config = dict(
    hidden_act='geglu',
    routed_scale=1.41,
    norm='rmsnorm',
    norm_eps=1e-05,
    init_std_qkv=0.0319,
    decay_shape='linear',
    final_lr_fraction=0.0,
)
Below are experts of layer 4 (counted from 0) of a mixture-of-experts language model. Rows are named gate (a neuron's input weights, with its number), up (a neuron's input weights, with its number), down (a neuron's output weights, with its number) and show model dimensions 0-127. Each number is 500 + 25 x the weight over its row's rms, rounded and kept within 0 to 999. Numbers have three digits each.
Before each expert's rows: "comes after" lists some tokens at least twice as common just before its tokens as in all text. This comes from a sample of Wikipedia text that the model never trained on. Tokens count by the router's weight.

# expert 3
comes after: "\n", "  ", ")", "\n\n", " 0", " 1"
gate1:450527463509488496469490492515536490498505464460517515536475495518480497513443462521492495502542512494496515504519473478477497507474468467526511452496479561534452534494536519505486510551508493502477517527512505522531520554512468560500488490469516528534535508481513532511492476505524520472487496502507476527514516488494512511507498449493505461523487536498487518522518488523502478478473
up1:506511556468510464527464514496490491475467504490470450497488419484524487467520510480464496515542516479536468528502530517508496483526514550469511481510482549482501521498458493550551482554468514521458525468491478500504497512504517480490471500512507500471514469481514514510452492479506512476494488531538490497502475521496489486451452475466517481553488490508559484466491473488498501473537
down1:484516468529495490545490451506439487510498440526512491493537516531525530508555500465487474516442500465481494488491472480498491521519505514533510500549510497495532490507518533488491468477505502524496476504495526485481496524531466480529501495505507534497483468474537528504506469487478471551506481500493519474471455506474555481510520505495477467496446525526485485506488470516471500530493
gate2:510502469545510497547487488520528519523502495484503515500477470517505472475496518462502511494480498501471486495508457511495543528541501520563461512531475478500491473493486499520501478524504481540518480509475499518458494466526501554468520474525514492502542518517512494504487486533508506547511506519465490553459459461482472501499492473508505507537478485541541508506487499503505495545477
up2:530486457477513514482504512454482496486516515532523456477521506482504481510561493535482476524517474506504495511491533521482519501493494469436486458483516492511468474488486497492467517521495524500501501492478522477519496468501527480491442527483493483543503481448507502511492493505516523473511497503509535472503539536493450457540497465503541499500531505480493460516467460484484520488498
down2:454480462504499477481471503492515482511473508529485493477524496492509476522478503510492453512515485502500479535499496519483524524442549513506506473559514505452531545523473490510537546486517472528497516515510477517492536475508515492530506468474470507496501481508496501510472490479505476469486530464474477486513488499520503497478490480495520472483467506537502517474528545516548464474520
gate3:518486517509460487505478499460496534486483501506481450463492487505463545479537484485460505505433522507492494535494457491519478493522485505474480476487492512481472508482480483476467489497531504476521486481507494491465501498494486478484516479480506472453480492528493482491474533474481450492506521484482489512531483522501483506483483511501505467483502540495492497479452481515492500470477
up3:500497498489471473469517484520457470498501469518508426465477494517460477475473521481463501509536530486528508534475498471498498480482479535487489503483466504470451511499457512509500493456511485472525513489547502499514503466448524510481497526503467472465534497490518498493485527492433500490500500499556515517551479487482544487489502499449494497492483539521469435494438505495459506483469
down3:548533538507448480493501541524501565507499487509523500524495530466487490495483527534530498503495508525500469492517515490495468493496523489470473521480504492514479512488518515467507483509543517498478496507521518503504537494536458546528522513493527496522436506499541527496484538501517544492502512488494513498486528509517505506538490487477477524563488489477524506498474519497526530504511
gate4:457501482493478508496500471516504483526492454480469492491520439452481486549501533502505465502509452488518527530535505523533460508509514538500496490497541547514487468501495558480468486543473525530528517521508477486500499518507526515491479504501484528456484454492476489489496525486499525508514555541489520500473481480509463524505470515534453505559475518482516527513519538522501500487547
up4:485503486497488486480514459528557521522528506546506500458501454507520500531556551501481475460518493469487529496508468519520478534531522479480503480488518544525523468480521509501455486541518510479462524489499497484496514494524524509483505499473552501491499484475530461481513465492491547511531514504499536514480515466525487484470496497543444517508531471486518545489459513553524514515473
down4:466514499473522447507469493510470499513524501495471512517512500502500478506490521501469525424457504463478472529516507502510521492527514478500476546496531503487535454470490493502536463501455485481492436497496479497507493529513508469476508497509493484551508472528513415502523512473492536516518513494471473509516510520513499494464524527503495534511460482471484452520496508518473498490496
gate5:467521531483487506499526514491481459504504530507509513549513507471505496523533506488539501499510514514510513521409520531479444493519495496523491516533504488496501479493479488491483502493529510480545505534500547491529524522518496534482525529492516525509482571562519452497492474507469484487515481485481517487472480532516511492457521480501464488488485531508489477508515461494513555521495
up5:529510545483483459543527527463490468498558507525490488487505543496512517519501422475488493478531536497472501496513505545492539514492483520476518517535523505520486482496503517431519495478486483496477510497488456466505483536475512466537514514494520516489481498492520527539524479508491516538560509504536536455540512514515488478507484499503467490512518498489513491510473483523497458517523
down5:485484523423515465510493476474526500486493478503499502485492494518472465526512460478507502490514524498467499517509487484473462514503479469532529526494475495504471430450478443506487486543493564489509499510488522486511489494489454517479507499478540536471489498500484504502513506513484524510501503486525498529501436508514542421493504500480435484557482538490478524527488537480496503495531

# expert 5
comes after: "=", "-", " |", ".", "|", ")"
gate1:502526504534502532523540528471468439453542448505476515487498479483506473520500497475538517469458503484464542518558471508483437470494499468449486546460476497477490449522504518538493497520483514493489488493470475508564519511501551509489481495421518492543500514507482489526495517485508501493508503481509503555553499504483547476487467542461451509485488494477464457516486518517482528470533
up1:503538529515499489529516513475495431483501465471475491498472515514497528483510495559529516490406525495507575509537490512491494501519489487543509504472516506480477471491491512547522509513518511537473494509535490503494507510534511488509497469498501516496511527502498515485506462480493463489484460483495466479531512530486518482502459491502472497509536497467478517506489491523483532486487
down1:483486477482493507502531542523491490478463512498502529555515550509497497503535475476506489472485471500519570507527511488517475485494493531520537545496506497488473523503499521501557488509511518525502488519538449487500482461504545497524479509509545489472515516474524513497503502483529492492520476482502529485511600494471525507515489512495473525482504538487523519498518512495508538515488
gate2:501535528516493485500481464483549489489495502486505485467463509461516492475510434485523526514520484481545467493466518481493536521534513505498516501473482525527521478511471530524456473517555490499489506485570554440557502489481501490518519514514536524544518492490474506496485474512490525495464481498435553444517477511469500539517510470558487497465479517471479477546518496501550474513475
up2:501500519488490492546483429484511479512516479525467504518446509495499517456466511495518482518464526495511577501471550500478514503458518506529491456491539511499533505485489525529481509491542498550486499455522485492523486497517521483529557496520530494494515498536494492524503500506458502444562534497526526491541514472487505502493513518539436545508456523494508528504474550465507564498470
down2:508510544465507520455575505554495489492502493491481485498474511497480509522511517508535502512458516474512467567504498527451440502464514471541499502471517527573501526473498532503482538479465482524530513541483500525501491463498515521517481510511504427499496498530516533500520467475459532499484497459484478544501497518513457474489557518495490522476505482512510555502520532504467513503495
gate3:497481452535509535494501540527518462485495480478510488527525481475496492506482490506449525513537486500505477470481498489489480488515480537553514489426540512476472494497513505496509512519560463488510483512516484484550509482497528498472488471439467489439463508490540496496432505504505493466478506498511463506532508498494485467521472481429566525477452492461523483526471492530464503522495
up3:549478506500520551488503504478502474506507491455520519505532519531513549536536536479480473471549484527511511505532494505496485533493478505504515524478534507460489520493526526458539507536487502505526525465485519482521511491465502513525500515489479446445446492500489519529461481457438505469516489515483494478502468478500521457505516470490497519487542472499495504472470444472495518486480
down3:474465493441498437472501542468508520469508479485540510470533467467545491501468546492511539497460519508532467538493509500522485469506557505497508510487503522513527484421533483552534498513533502494475475505478498501478510509515440518479438456515473502479517492491530482521532519525510519527514515506459500460517474552463472520486486496526509453434469446510500507531467553523515469576503
gate4:492556479506466486478486486505498478516509522516458493517500502503519487516479501457516473505480507539514511508501521496503498538521490458519494540508464496482518541507511514460520523543499485477509544529533525480547486520495481529551534482536560513532512501522519461506479493515474528506475502537508508448524473514509522551541482493557498492524524498503490462473464462501511536536525
up4:511484545513497490485440530492453471523527506472521556520514502543495496548483533501493509498510532500509499516538539529529520534510501484512503520498499532494559472492531514496489519461506475490508496515521521497496487481520545492550501505528490511528520529495523482505548464484473522480460453516525482490515526472473460522459490532531475483513522483473531475484488525469507521537487
down4:479506494514494539487519474533503517507503493497504525509502493526518472545497538465519501548473458496512503492497517471539482495535441510468525537477477487490534529498480459491500492483529533485513461459503522507509484487494504542514483493492491526488480489507463500553541507531525500497484526486533547536542490469492452456504554507455498521501506506548501503463472514458515528523503
gate5:507532490507500528513546497462505538505515502493524499484501524455477518467479502491478484536494514513501480502433502505529450480519541528535546513503481509455459469469557515537494506477476501551482467489475498527538507544488478504519498494499478510499472570476483483519465504533484461522515493537501511492538462506473486513481455483463508510471480486497486528507513499474514573520504
up5:522524552516492507464530458481477483484538443498485500521467513504475478491498535450498487496494494493506498529485498517498541501507528520501536481487485457512536475497483476521522475459486484535478487502485485521529510483519517480525482497488466497521495506470440505526462513508496475516527501490530457530534473513454522463520522490497515518458497502558500494466500514501490474526433
down5:514503491532564494493490502510527457515502503534489518501486491481496489535476462485563472494533518506512519510519464499511523497513481510509500517525511471489493508491514505536490502538512512550507506522491470498485512468528481484464485498439488498469554484538495491507513523506543499463442490465481495487484570535527528542514540491514503470474499542496535516503504522495493481555530

# expert 8
comes after: " |", " in", "–", " (", " on", ":"
gate1:513453509512534506471514472534491520498535478538529543507507527476490521541529569520482517481526491459482471469500517488490497502461505490500477485518520511498502488501474532491475510482516513446522458500491477472502512468557471478517571531504467508510491488506507461468506519545493506463525520491543475486522497502484505499482541518535541500474529510478489541485524498498485522545568
up1:462564505521461513507508502471509513508489514491436471512520512495506496481541471462483481505475501547520518490493512456492521494503487521499515495435489475479504463478511530490485491529557446525542470526499509488502458514447574496498486531510491531491531484508478493483461529490468520497503507500456482499493483496430522473521441481459502498481502491533513476496436507499479485487488
down1:478504519522476471507498547509492514503536523502511492499500499423552544541486542512510513497500469516488457451496463503487469500469486486498506531540478482493513517457465420521481458496488545509462462485491507470489482495546484504518545498519515511507468471505507467501537467504478510498512456493523506504488515497516484462478466449552490507489501551526469481492504529509531490520527
gate2:454486480479545529512507534523499508456490523529506473470515459493499498546448459485479489491480482561501493525539499496546486470472459527512522473485506474505553528515508455515498491517479498506471509521456506458548510531504501501493479500441531498509481481498543503496530449478529589517475514546461497483524491520485487531522513499443472464503479510513493517523450474441476516482480
up2:533478485453484466543531516468513462502480507514511536469468490493413464492522507468542522525549517546500514474496558481512496510487473535485467506447502514486484526492539489487515513487503488509493552505483491507470505461511509550501490529496515517516501535534539535523507489519543496510497518505524489532485512475444491483505477501456509508472475535427516519534541504544504482503481
down2:491517480523501503494536504551491441522486510547554482482507485477520512524456509504503475485520472485484487503517450503490506475485524510487476490507541516497510483520488482486461518507517502493501493500507512477546453531477529499471520518473402525480498509500510520493497467494488454457529527500550485500557477474518475518505516496504535519502487508515514558519518499518483498501517
gate3:469516512541484473477505501486488477525500516487488522530460519520480454496487422517514536503519486557463495506462522547485464551491495520501466511508504451476529513530545490469524491531541529519488494477495528497477557489515490489510514495439520548513506519502485541497493485501509497502520496476509499500507442477479496511499508467502516483472470533501483518468526520479513526535467
up3:500521499547529510485500489555491435465481509510523515468550520553476460505518504461522515496517502442534535470476468506542536517509496508514519450482516496526483510519496535492527505494495525525511522506485473517465521484498507485553495528520525500485497498490476534464507550524499473529528425487513500514487512496534520525491488520529505499494479521531487455486450504532504444521472
down3:518532502513510488513480477497503502516532464487526495512497463520517495522526464551520492484478450515474522511494509529451471473453493533519514542516494473463474535474508476471447521475503496507488523490489503496512529506532499525495456474506446507483495503464468496515499492524469514456511504507529443510485516479495492462530503454519520489464457523520488499473499527472526558466499
gate4:487493469487498474510500507504448551495468482503531565500509461443538520523465498501515508544480476504471482505487498509472456530505501515534508495517507530479474492489516475481541488515505534536481434479491514520509529549535530539469499494449485546478518500485506516512488490495536556501479518538498536554486508497490436501513515502505427494514488492526439533530502494491489507560446
up4:523532486491478501500498530502543516517536467523485503515508504537484509449482500495489468475524484494510482532512499532507556533518523483469534528481493477513514488591488501525498543489552485510529524520490484456481505485503524490560550503534521499507488520507467503498514553488506436420537512450494440478520527523485530457511467485481507505503493490521506490495512533512450521480504
down4:580491493525503511463532500481502485511485469510492498491508484451487482482519535513545535490483471474477509515487472523493489527486496488552482517494521495485498494489512481506523487519488504530527509567529500529500494488513544476490449537482483528529506472517494481497512532473542479473490503463530471437463514551478506537494476478514507525515520518486493538509452472498538547468527
gate5:470509516496550563497488484495505481510483536557467507500447494462537476512496493446445478533482485534515467535485474530466501469505495510540526481480470505506496489499524495496497516485449531491522504493507485520493535524513471496542512524453490533457501472477492527500503536505503430467477504489480477460518530454513515479488527485487539497494490516464473517488532496545544495478514
up5:531468488470511533470454472529523509539498501507447483517493557475535509514507502485481518481512466523471463501509543482536514536506475544488490453512535534488505487472499488509487429465506474506485442475493495524516495528517507492511482471508473487537468503492522452503512530491528468500521471450441498503472504510536530472506488483500486486503494499567512536485509529528499533494476
down5:470491503480482490520532495521465526516514532551491502503497472526523468514445516507503515513483531504514538500502497456510520452523473497492513519542499488496479559511540492495535509507477573512506469514481523516479530486511504539532525509482491547465474489513519509471469523482487505505523467519536469488519507459479580500532505508484512539488530493466527486490484509532483501525469

# expert 6
comes after: " |", "|", " the", " of", ";", " at"
gate0:481514510542491509477517485484491517481486479486511495493530524500495526525506450475473491504520515483509500450563502495527460495509450487490473547495442511493522469487499455542505479518448561510511458511486507469537495550466474491528510511517483527525489484511493481501497519486539506496497495504510474503500491489536513505554500507520480497462498507480457521460506536505479519508527
up0:476512526569520507542507452486483527477478486497467497489471474468485522472490478498521506533511517475499504499519495475522521478505490497498476480499538469503504467503497488470532481466525528496529472491517484520533529540522440503472449496476516469502481499532462525506495506544493523475528527520488509484501525524481500536481498481479537521529481500517471552491531521517491497472513
down0:522494481538534460488510498482475501492510473488520496455540484502476500470497513529518452500521506487515452516519505484519482482440477543557498464467502513493502473522544530489529499510471516510507469498484508494503541528486489550515462493516491468474493521515455480502456497493512515510468481516474512443486449517489482526523455542500508474461514483475512481474498501543519504510471
gate1:504521507503543496490477488518503492485471467499509530481492536517519538520509507460519475532503521502520490533472578492443530465544515492490497483471482502494509517535474471498490491465521519499472523532486512514522462500531565486498487469524521501483498488488481456492503457515509477465474517526467500481486543502522473512496565499550474520485505509450472517513543496518529476506449
up1:497498475518489495511557487476563526470504516514521525513499524483532487519488499503512511536495475457515477502496501506497521501514500448521523500505502497515535509461511526528511542528525513502460517478504513489454481438512471501541523474458464509486517511532496520484500493489498489514483514499483512467478540467507538489477527479487518545488523517496457517481510491465525538509483
down1:488504477486511509469527453481506451480511494459468505476489502502528492535502583491517467503474500486464510500473520495479466465467536503544503514490499527478492502498466506476486502498532473511479495501566508520469482476449469476543531484473502473504484523477474499514541495527472479485506522520532496493506545516557519485476463527495488506462450503504558494481514481481428491503472
gate2:476497525532544505473505469505473460518502489504500434499471501544462479514504512475536502454516482454511472490472469473470509489524519497482467458476489552465470523527513520491479480497504504518501475514517545460538521511458480462532497510517497502508505489556475501471507524444491487491478494519501522487511494508528479503487488533538547530540514476496474486492531491507523487502480
up2:514465495507499539518465489456503498536522459503487465492539506537531533503524493468512517512499486498504486485472485476548453519523470484491482483488494560455525495469493462487519542566488472497495525484503534489516534461505447490515490462484463485493512496532463516486468522529505494518464444494501478519523512499503492502454508510543508470525483497481510505527529458501476487491459
down2:496485505464481502503478506534541505501492461498508411515513509507484505518510539451437474516458499494514503493530525481545444485517495505505492491525510501498516520504512458497468515515476479543492514511480492488482463498519512524523492536482512460486529509514485528495479487498501475495502565477441484520500474505526479536463525511546522491458482524481472516453532479502564483536533
gate3:540502489495512501496498476504484526484460469530522554501477531506527491499447484502499469507555504477518523457484516484475446518486549519492463544461460457496497491487538551479491472495492512507509486517520516492506482503471516457497508521503494532496468481528490483527512505539469456506458473534492484520504464459506469496540506536482501503490495501527459528543476518467504472515474
up3:525516468455559460466543503494504500506490471538520481517496479484479507491485475466473509541536483469475497510461507484492449539505495525459471532511492529488533531531516509479474483490453504520540469525522481494515477508518505494469530518488481492487487474520521499532496454493541523484473497497520494543501498514515494521473510475511532464499491500484484456520524511511537497555506
down3:559495496490521480493496487502544497487512501549488510511500478500539520491498447466466523485530506510468485493558492497514489548462510506472507508526508498490487531490482474479497516499491437479497481504508482527515523483492498490531496494527517513483446483486492482453484471486488508500513497486511489498514493494552500513501504519502540555509538465489512443533518495503515498510486
gate4:485488497525488528512493490481501505521479485445572525527478484518521502514504509497512472473550485527537531491496526514556519497495465534535462508529486496497521528516482494500535442502481474526525480510519483474520505519491475517503495486503485496500518522501489504488541488486517553538489475537489498499500496480479524503509501523530513499498510506443492520515555473517515477505550
up4:528477529523521511518486500509502518469472468496455496513501470518517509507474512487503509474555479539515452508494546507517509487476497527489535531508507458493483484481489482517471447542489480492501486493547514529506469501500503522515402510492528489463527509556527470474512472469519497459513541555522525493531473517513469521501478488502499493491513501468509522520493481517458497524560
down4:487492492509493483487507521532474527452499503487532439513477471489478499494525459487551519500475483532480486496516518514470477497520536485499496477455490526498464470488511469502486507479479472506503477514482462513545481481454477454564506505554502549524488443520466526459513469474512508504512498534531509505482449544513463481560537555512485455493506498512492465480509537495480524507495

# expert 2
comes after: ".", " |", "  ", "=", " 1", " 0"
gate1:523489499526495512502474467478502505494501487522501541529542512548531454529530503474469440481504515509492504471524496475486574498522493485507496460468446522490494482519512530471502530499504511463478492515521480488503489492443514501485487509463534509511517538443510500491505479492486531470457490528508511488497542508472471511481492461530496469519498480505540494502564488450501504496485
up1:509535525523525506504467472500505499467514532537478564553491468513488462495499479479480472488481495487520520508513508453476520486529513490550512474486481472530525540561487521521533489515497496477478513467502483463500495479455556529473503500466501501510519466451478494542494458487513495515474499514526450485516494453520504487456499418536495459497499502484537498476472516458516486494474
down1:549523488513487466479479444471497508492523493551504508530519511491492505512496509493465492499525522515497477457469517508472482506451514515473531536536478459546539481479515516482470529487493485495500507556489511502528500541531503501494521517515479480516480472520541483483452492510530526501521493540476497549509481514480497506489495507477488483480511458522553488510502481539485518463565
gate2:543527498542536503520506507486543487547459516486497485478498506474505498524502498495492484503505520467503511496473454503461509553504522500474482504477512509526484473503530516527449493529490502523483494521486555486514499480438539497530512512496494484553520505490463521509487502465500508502453468494526510497541491510537531506480474484494512527542532543530477494535477488539482545507487
up2:500501524520495495480474489491514500507483545512505470459484491471505493518493453470485530517477469480499549505500515503509503532523536487486512554516474499557510476517527521509505474516549484499500463523506532495513515496472552499499522495468529495530491521466497493505492445499496514521431481509527474440482507504521479487458510488481490513562480489547482508473483479529477547490503
down2:450509478497472531475497524498491488483467543497551447474539477499480488545502476504513527520452514524546510526513540458525478494540516496490463495536539489500517461508444499503456488484510487550474457515496506478486516521466529533472507507506480489506489517516467482491462481507521513485499512468468571456474509471493486478499469475500513515558537500515452511505506473493511473481506
gate3:498479500498480518513512468518498514488505509494523525511466516545494451466535479514534476487469509499468518478447497486518484499505495463501499483522491549535509484483527518498478501480514539536526502491540465469537525519497513472453533459516523534459511488505468463553467488494491512527483499519502517501507508508508524510498491485543510528428501521541504461515461545487442517520513
up3:464504463501503542524510549532505499473489526490486500476486516461502471539493501512497498476535541502542464520491545514515522503518505502537531537539485504527534527500508447476506480499466506492548515504464482544476518494482491501536493540460512473500520582540514471503513473503488494544520520488509522503500483516492425461490529502508472465545526479508521534473479459492506489480500
down3:545511533476505479521543426492477501517500498496548513481488505499513492463512533528470492479476512485494521475556499530539523513539536473509500528541510513513516522459506491481503488464517438455473466585516504515455504566473476487531449521523495498477506513505502510501508472477495516524483523526538482494491464541535498534533467499479500451475551487498468509529507529494479530504518
gate4:467522503499533484460508495498479489514499527514466480474462496504544494511484486459448478500488525497487514521510509539488493502497477498522472501500510487495492505475497495514540481513501508490435455524469479507524533484516453487488474500503493485465543517525494514505437505534472509495489501482542528483508551474482498542494458490477515504501536544482498508510516515478521506504530
up4:502514517533503481517501525496506482470517501529470526507509514485522491508459525513509501524529517531490502502492492493479505452491512533489450532492526498478469505496482489472496433474503513549481464539466497511512471504475505505516496481531528502477522494507519488511490557504479507443487512526475550500455508450506503515449505474477536486459460545499513518512537488463489496465504
down4:483530486508478527467480514525530468501502445572504514530500470498471474496507500535499504522477463505523498515488527505483522484481480551462510470502489498489510494479494485550488518496499485494492513493481466503501548489525509507523559523503512461472467510526505493465488483509539526539485521473482482501526488499511508530499501512543497484504543465499483515515483532492522467495468
gate5:492504519486491480509522486444496502527477471501488500496505509566519450509550494464513476514514531503534541485549506498486502478511497497517504478503456497506525498497491470509531463494520466508456472535524535504509497500519489477479481547494475499521469520493498443500489524531516524528487520505495507528501498496509515517499514512499499526458479509504477484437516474487487525472504
up5:496489458447492544485520496498477550514487470491491505489461488557500508498506520496512504508493484502500531476503473493495558485484514513514521482497467518524529510524463487518487454463519520520516495545500542527516498504513505494478529540551493525491442514480484474476491493511521501520500477508503508526503491470460508513503504494484470491480476534516479491472524462499483520491509
down5:497509495510494544507473509519499508503496457482508540507492506510498492492508506558521488455515486493542497489522524523495498485517522532551508485554528490529489549562538506561504493505492469488484524509540519527490549508479514522512510441524556460506542516529454456529513521482483508493477459472471529484551508483462515491550501508490521459529487520555519538511479523515516468509523

# expert 10
comes after: " was", " the", " is", " and", " a", " to"
gate1:510543486513508528479478528471481471480487550479526495527512501470516537488513484502493486495495521501503536504500465504548527522511548432481477502536490448529478478526513479478488493459458514466475493458500493473501465524525477515522543518511526482463469489476509504491483498508535527498511524476463481497487497475516489479516487521492481534510472502536464584549516511531545496506455
up1:485503476516471529463463502517494517508524501487502554470503498493488449512545501513547522514520532536536514465493484476466511482518534439481495509561510483467514488483521504486472499503493498502506495490500503515460496519490519485540572512539492537502521488511478470507488470513533495564556512533483476486505487518480552550516459488450498453532532479515524534546498509516467485455513
down1:543497488486559478494502499490513496468492468494473528522497462503551498526500539492541483486518496506500490480508495505472560480462484489483519505519505531454477504538519540497533460487499537509494479560488450523518473451459522475508506475507509451520477477520497529504484511498511527499482482462492453467488513492451519543501502509558484493488533537519483495468461524473482526479448
gate2:509499501479490524475547525525468487490491517489533468496516482473477486472533514521527486485483544512494487464449476526546516499483488513512514509528488497458502553480507465441492502434530464547492465506492542476541508458523525521500488449506511528510513502465489521450511510474483444554487493511465515523465445516488499515488482530454502505528472464438508473450515485516512468475517
up2:503505478482523513497518501545463523490485507514459472465517546492492448521514502539540521487479521479489448505482515508522485514529485533516503509515471493475521479534498510524508542499468514489485483500484486497506494484512478523487494535489450528473507545484456475497473490506522479451530477491488437544472497501503487515490457482494484512464476494473484536483479486526500512487547
down2:514544549552481509496479466507491515507495518543530526491501550494496505531497491533527496496489525525459487475467487517508498509503484464516535503553469487487502504557517472467526504498540485443557506474485465480517509495476482494511488526494441477483499490488516513511506490546480520479528468458485448523488524501473503526468470511456476451473520493502503500465532517473520481530547
gate3:486501552508458487498510485424517467494520503508442509516531479519512552496461533509522554517528538503486463503542483504468513527553531465509487486479514506468494485513496479471490507497498505513487522543455505505526501513497529510518580491472525479527518521458501463490445502481487439518467502481515487485516449476482511492522505511465453494485478495527518474485492519506483494493519
up3:495539492508485506539440518519476493487484534462504495540519462478509496484496512523477496496480512447496545510451500470493490500525492469492507505473517482474486492522472509466548519521483538489515501525508470493464502507500500436505481479495524502471466526481485562466532475520519504541539514500495482469529511493542485525493505467550482505434472486444495519506466513485533498477521
down3:440494484490507458478515511502469516519472517489527457507504488523510495538466512484483497545496502469499492483471521532458476495491509484479509521512490524513506504542499524448495508529529463480540507470475514501501541527481465468502542479479475479524477516489520509510473508428516490543468459482506485498483513523498492505471518499522453484537510513493469514474489499506490486519484
gate4:491485544491485521514504525502513458495506525518504505539499537476504476506512492500507488480534467524523492493486496519505496506528523491496519479508492490468491478497450494497522496500492531499479510451477533499520497507463479466499483527488467524530482537512505506509495493472489530490504467423487518539488467510473507456476497494495519523501524498526527516540471486454497522493487
up4:503493447469489474488528539489501531505517514495513499493500474526496473480471477469512499491503466480512498522498479489507485535518455484455522522482470519484464511454517502508506484503516526489521501470495539511502482467509445480494539475505479466447448481505514472526565511521543482461476519491491483549489553456474473490505508520502476491491502501481532512472527524454498488515490
down4:526501443487460513509501484533502521536522497444483444539523482532501509525498546533531525495470454487495516458543518506468479459484506475530499481482480504487514471517528480505476449497509522502500485479447479507452485517475494474536507497504475451469492460552521436505510475503505501493449485503541462540457491519460484480506531510538489498534531533483492530443502512486484542518499
gate5:478554540548498518492492439517519493486500503527466540547507504494515520539518509489504486516533522537560504515533503497459556488507518497495519468506504499518460515483515523467529476493495524500516531484476482528496482530488497547487480525526511513507513474448487541509515468516487479510481518503479459470524505460497465537485498453514500509440482478483463498528521493468539534501482
up5:519506530458514480543469499497525561544476517521464553516506498514497514508498493520486513466467453560543550445499495511506507534508516459490501481512534492495492524516505527526519521513495454515539517524502533502471557518491500506512492506511524504500531485488478523480504501480478521474531507502501494483490528497494500499520486503506485523510488531537524479531505512494496499477516
down5:528515518456507483486473513497501469508531502502446524520485493462474525464485507503438528517459497511439560462455529530517500489468509501531499502505523510484511456491500499488530481498519489502523453550494513488504521502511517478493544474524529490502453464537523513500494515518527552544549513507474514499470501534511518546462528516496474471531519533520536518478477510497476481544507